python train.py --n_layer=16 --d_model=128 --n_experts=48 --experts_per_token=1 --d_expert=128 --d_shared_expert=0 --activation="geglu" --moe_layers=[0, 1, 2, 3, 4, 5, 6, 7, 8, 9, 10, 11, 12, 13, 14, 15] --router_score="sigmoid" --normalize_top_k=false --routed_scale=2.0 --balance_loss=0.00062 --balance_bias=true --router_logit_norm=1.0 --init_std_router=0.00927 --lr_router=0.00146 --vocab_size=2048 --norm="rmsnorm" --norm_eps=1e-06 --tie_embeddings=true --optimizer="muon_variant" --lr=0.0106 --beta1=0.9 --grad_clip=1.0 --batch_tokens=262144 --seq_len=1024 --train_tokens=846400000 --steps=3229 --dataset="wikipedia_en"
Below are experts of layer 6 (counted from 0) of a mixture-of-experts language model. Rows are named router (the router's row for the expert) and show model dimensions 0-127. Each number is 500 + 50 x the weight over its row's rms, rounded and kept within 0 to 999. Numbers have three digits each.
After each expert's rows: a language model's description of what the expert responds to. This comes from a sample of Wikipedia text that the model never trained on.

# expert 13
router:539491571471499470578487551504572520560483608425467600586492466543541513446568498521545522495511525465556576546507563472506553495561543506475430510564569382506524513537609410498516521482538541571516472362465544472397519555485462512460428414498503538536614525431527538506431530517483484516509517465516482430554486445546480468461486514548503406507533543476510537567464475594489538625569
It responds to: li/di syllable pieces. Word pieces li, di, o right after a syllable like de or Euc, as in deliver, Euclid, Delivery, Taliban, locomotor.

# expert 45
router:499502433506515464490498425375422461438512465479521448476586498568465544440504552438519590579473477436449397508450506434485429493491484498589523438533586579482566467403413410448483552473506512536481508573467459506536543505553568504547522440606463517424502562449448477476566517532428475569493490470526545499465475484425457527534506445522534547517541404484497511557525484449600501491629
It responds to: Capitalized O and name starts. Word-initial capital pieces, especially O in infobox labels like Occupation and Owner, and starts like No, Pa, Port, Comp.

# expert 29
router:512565403500500583449468468523409452420580374518535486462504420490490541426449522414560462541423523504465440438493447497476498470485436582434549522500485557499419409443455561498491517554526560501501507635403443480565500424568476486543553496474424411501462496465501453533482528481550469541395440504447462499474466507465537588493562485518528505509443533456535580496609498459557538483537
It responds to: Space and number tokens. Lone space tokens and space-led numbers in tables and lists (10, 4, 15) and stray spaces before words, as in can save, – bass.

# expert 17
router:441484525492481511556551524473582527517454612464460498498525526478525461554519552550428506433540510598432530540552551536619465529527564435577457455523516516551607598618494440501475492460472480510503469370613605490499465518457596505476453483535515544549540499596562557459516499445479469411633449513545475456531498525509454539465433452485503509473528466530515516509427481479435495458432
It responds to: Letter n pieces. Single n pieces inside words and names, as in Vinny, omnia, Rottnest, length, Fernández, plus some commas between place names.

# expert 42
router:460513551465524457536552494484563468566450572408420497472485604471453544507549509591455564417517508439507534477476598448584443430498477447572497532518551533510541585529584407538602470495486477453476430444576581456546491556433438518427461586524549497487616469521487578473525423490427498535553551454589495420536576536525501568460508520527537570482495447501461461542451485521476475493484
It responds to: Letter e and re pieces. Word-final or inner e, re, es pieces, often in names and words like Bertie, semaphore, Chilean, arrest, Changes; also H in He.

# expert 0
router:558536399528536501424453461491481487412552435527488456483542464508515541422448562396566498591396597499449401444452446482448487485465500497465497508467557493461477446480454546496501503508574539549445502551342439474567469458529490516537611495514441401488476453425537466580475526546516476465451477486395445495433510437537523509570536529522529531464461547443460578534564514410458510460521
It responds to: Infinitive and modal "to". Mostly " to" after verbs like trying or went, plus modals would, could, can, and object pronouns it, him.

# expert 39
router:497584430488479543479487422491449444469578403518600539447504456490539490466448527456537498591422489514407484454506498549470431521459507551437519514555516530518438485507397560460498426554569494532489566662439424475515500439591495428481545456455458516419488464420530436518485571597524446467429477575457473446504433495446508569536550504494535508545492498430497517491601479550562543455469
It responds to: Commas after time phrases. Commas closing introductory time or sequence phrases like By the war's end, Before this, On September 13, 2015, plus words week, month, season.

# expert 43
router:518465596478570398565549464499527558549440604568450459509507544573517426546543528499397493491629520540567496444460577500571551575533489496584546441499457437491566484543472470602543509480498417483585522401620577494450487560507474516451402484543527548546469547544503529504499475434486527455559466464442538457457579461476426508506471477520483488559504484535512427484442553531453443498497
It responds to: Coordinating conjunctions. The conjunctions and, or, but, while, than, plus &, slashes and list commas joining nouns or clauses, e.g. railways and the loss.

# expert 14
router:527513558403478395511437505486484469449550531435587568480515610432407526596501395469487561502576437458467493490491472473535529547542441559561553612525495485476470527498486544473543529569437512457493403462640513450506482475438406516435491455511524525453552516441476604528537461562468619524509460446518465557572491440512473489516517467464588492525584548526495462518539556494513451532467
It responds to: Suffix -ing. Word-final ing and similar suffixes (ting, ating, able, ent, ive) in verbs and gerunds like wounding, freezing, seating, Notable; also line breaks in tables.

# expert 1
router:414431560410492449577563529496524522598425614523404530434447550491525495536521450578456510528497474479507583538385477498532470596474598482522504483528512461451498534432565454535462402420523444518501433436582508467462454547408499510510418503469563533531516493544478431493539509488469511564583563473479506523486557427502520406487485493564498431455579498454518485567392470527570484482464
It responds to: Liquid-vowel word pieces. Mid-word pieces like ar, il, el, ol and name starts Bar, Car, Mar, El, W, as in mackerel, families, jail.

# expert 22
router:498481615524446544551582533494520525449536608461518574494579629480454458561519472540447571388561501574427553518566504564519523595459489424561468528427458488528516537562453437545444512474396490535518443424543463470469488533463467483516488455527555525519475417494504503500479514444574501412570457489561547511515555500582511429493457478500432429451534472605501512410433499456456475548479
It responds to: Letters d and c mid-word. Single-letter pieces d and c inside words and names, e.g. Weld, Pyramid, accordance, Coordinates; also words like program, include, school.

# expert 9
router:531518486520494561495454505503407454470539420531534500456543558517474552436527503443511560482482464528529470499425534501416503517474529525469471521467461569433552488476421539539495443503487497530553499646424421497534523444500551466483647490517434424485428453459387466587497471533590413594481477584468480478472442547500489609579533532501532486482395504527499631523555458475562530456537
It responds to: Capital-letter acronym pieces. Single capital letters inside all-caps acronyms and country codes in tables and text, such as SWE, KEGG, MNLA, NED.

# expert 11
router:507563422506504558430456467515471436423578387488561516398508467492523548438463512423546416548382517479438505443509369504481462444487488534460570543442487591465410425466472566506476469573543536481490493615416449512566505396551533475512520523501486428493495493415513487548484496464533458545432448495462509548432481476539567574543523508558512483441444520484450596496550504458571530473508
It responds to: Definite article the. The word the or The after prepositions like of, in or to, before nouns or ordinals, e.g. of the year, in the United States.

# expert 12
router:491479561543536551518508484412548562430544459512481584517589462485484526594436443490522503399518442408474465500467491511505552457380586507498528495454467495520428513531551554420491533500444602445469482492466586471486503508504485526531575471478557481511562438560521479465493480508550478500478645613528591540516469376445558448585500477547538540448527500461495463588507422474506462431411
It responds to: Plural and verb -s. Word-final "s" for plurals and third-person verbs, e.g. shows, provides, counts, Islands; also possessive pronouns his, her, its.

# expert 26
router:461464578485512492494586523507613557584461605527500470481521532528530475587532515507438422447588430463572484513588558523549465511452544453498474514505496445520556571570549452547557522452394499599556511431571567447466478536523490492493414426513619578553479447505553478532487546523504484514605471460575454418580568493468552438485491530493475494446480470521455457489438485576445460564496
It responds to: List hyphens and pipes. Hyphens starting bullet-list items after a line break, score hyphens like 3-0, and table pipe separators; also prefixes post, multi.

# expert 25
router:468456538436509524533544590478547528482424536511454521588488563487538476581528471540434453495599466449559544547527487491570483496531495472612481476448518490438553503533458495541441504439409445496557498338537554503473430480391570551523421472458543553602474458494507472417555478503437461448659561495521536499533567504522499497432481523526516443446552515486531410465417500455530512544498
It responds to: in/on/b/and pieces. Word-internal pieces in, on, b, and inside names and words, e.g. Rollins, Surinder, Baron, husband, candidate, standard.

# expert 36
router:612485467543462519516494493543522458489570573501503505458453467465476434532512503503512574432537473543453438543561456511654443511486556488568517422564502528412484514445476446572389485385510457506503526449510596542477538513510544581428424472475544506463439497569490532542489447444487530464528529478463487431493591511563427469508478453462413522475532583562404471431473413522544592538574
It responds to: Copula and auxiliary verbs. Forms of be and have after a subject pronoun or noun, e.g. is, was, were, has been, had, plus not, also.

# expert 5
router:461466516506399505565513533585525519539482580503515499522494505531513505568520471574441483475558404453491532556494531535519546544616486464578553461544498492493521506523560507484460521463491491398519403386568536570410460588478470474508477502534578549458502523569540527575470423481487562482554550556597512504501557500543451367511449459477550561520433430564518450476345502477489470525414
It responds to: Mid-name syllables, headings. Consonant-vowel pieces inside names and words (ko, ka, co, io, ir, sh), e.g. Casio, reaffirming, Rolinski, plus === subsection heading markers.

# expert 28
router:493447604509436547461545546500531500541437602453485447594409539501518455562554499567429530425580487504578526539578527508560454451500519493557454523515514466500527551525497468494558504512401475494493532338566546541398416566473459555470427587509512572519481440560431538439496442485490525444568528506526502452509512430556511449456459513469475460531499520548529443489393468490432483611514
It responds to: Latin-style endings -us. Suffix pieces like us, ous, gen, les in names and taxonomy, e.g. Carthusian, Lexus, thousands, genus, Amblygobius.

# expert 6
router:466430542467507384577550526485522532597437654498467499478442546477489455569523516570459459498572440521585542504463501463595521442476564438561439510551442501498490598512514434521526490502497522507524514359592539490389429548432533520485469524529530573545535512547512530473501499490469550478594601493508520422542471445513525453519508529491518452468533472472495376484396506509455465562462
It responds to: Adjective suffix -al. The suffix al and kin (ual, ial) ending adjectives like caudal, monoclonal, spiritual, plus whole words like local, national, International.

# expert 47
router:476502525515583531410560548478526541564483532469513484519470481471489502451550441587475454514476474491450482489417511516477482517459544391396534492499484482448587526447577467484564536494500403504552474480510440454463621546502521445480521604551488560506483529415491503395475606520532496471537458533483483560468513637393463412524599477493493486489490453531490413527352533603473488504505
It responds to: Non-Latin script bytes. Byte pieces of Korean, Kannada and other non-Latin scripts in lists and tables, plus pieces like ular, History, known, tradition.

# expert 32
router:486474506563562584562549491500543442483458533497497542580438410473572565474531492551449611537464531453530517515509465378552511450588547474528550472498520507547563496584528531468509510422508446497527469435535469525482440526422554513530489462495569556535425507522445603580458499473381522491561611435440476399485422450607492471583485510436466541487562494514554491588431469522509466528481
It responds to: Capital A and -ur. Word-start " A", " An", "A" and mid-word pieces ur, go, to, mo, e.g. restaurateur, titanosaur, Montgomery, Category.

# expert 16
router:498437581461460504548491538427545512616429612467465472605475533471488524600498500553525451491470475544518513536472498458529484505537501504529474463517501486448542504487565507492510495381445498543595543369580614470467475539439581540430381519464514569532549476582495528491482514481456562521554578502586553520547517505548502425527447590473499450536506480497541367435429511534466492511446
It responds to: Mid-word syllable pieces. Word-internal syllables like ul, um, ber, und, form inside words and names, e.g. insulators, Northumberland, informed, Gokul; also "such".

# expert 31
router:475527598503498489514525558503540512557476614516424493550466548529549432564575408565443554445550540509580506522517543535587456464537516511577431473544492491511566515547532505512545564500428439452563526377609560506399515556417499548512483558518471540578542517524440549426437417427550543503610565522506516521528585510506517419499432467491463444531540502511509438526468505506412484559518
It responds to: Prepositions after nouns. The prepositions of, for, from, during linking a noun to its complement, e.g. branch of the, chief of staff, politician from West Bengal.

# expert 35
router:467578564484571449484497512476603503587445443512421485495450505560524408509567527557435568500521504602552511472488515489478503551570610429504519496529488534581578559538539459425508536492494504458459515443593459607376499557430461505479502514579531530556542574589561520481510448480484519481585593419461470513530483546561443385512474459463483504516521476431555453417463543487475516517472
It responds to: Syllables ending in a. Consonant-plus-a pieces like ta, na, ma, va, da, ga inside names and words, e.g. Zuzana, Biyana, pertained, remaster.

# expert 10
router:455538529554528551536453562420559438518459495541486497525456465472517525562528472540440583463546520542543510488480530459558488520561513478554477493464535559482589546577593481567529476409494408433437570405536618535411593494535477480462476660488522506527526391500531524396466493397490475499548587429494583499498529568479489514490531582434493542530548552481449449471436496498501458520489
It responds to: Quantifiers and -se endings. Quantity words such as some, more, most, many, other, all, plus word-final pieces like se, ity, ne, as in refuse, multipurpose.

# expert 20
router:514557476555556585436487524557465423462503494500536412527423461502520558419436485386536469523476576461498466519436529545441515451500413530441466508477491489499457437448470548534495454543557515488412511640432408506563468445578519494531591448552541448474532508441556482497500539515576451545463436498418421483458431422544521575476516501565511460444477545460519592561551510468599524424530
It responds to: Closing parentheses and re-. Closing parentheses ending units or years in infobox and table text, e.g. (m), Population (2020); also word-initial " re".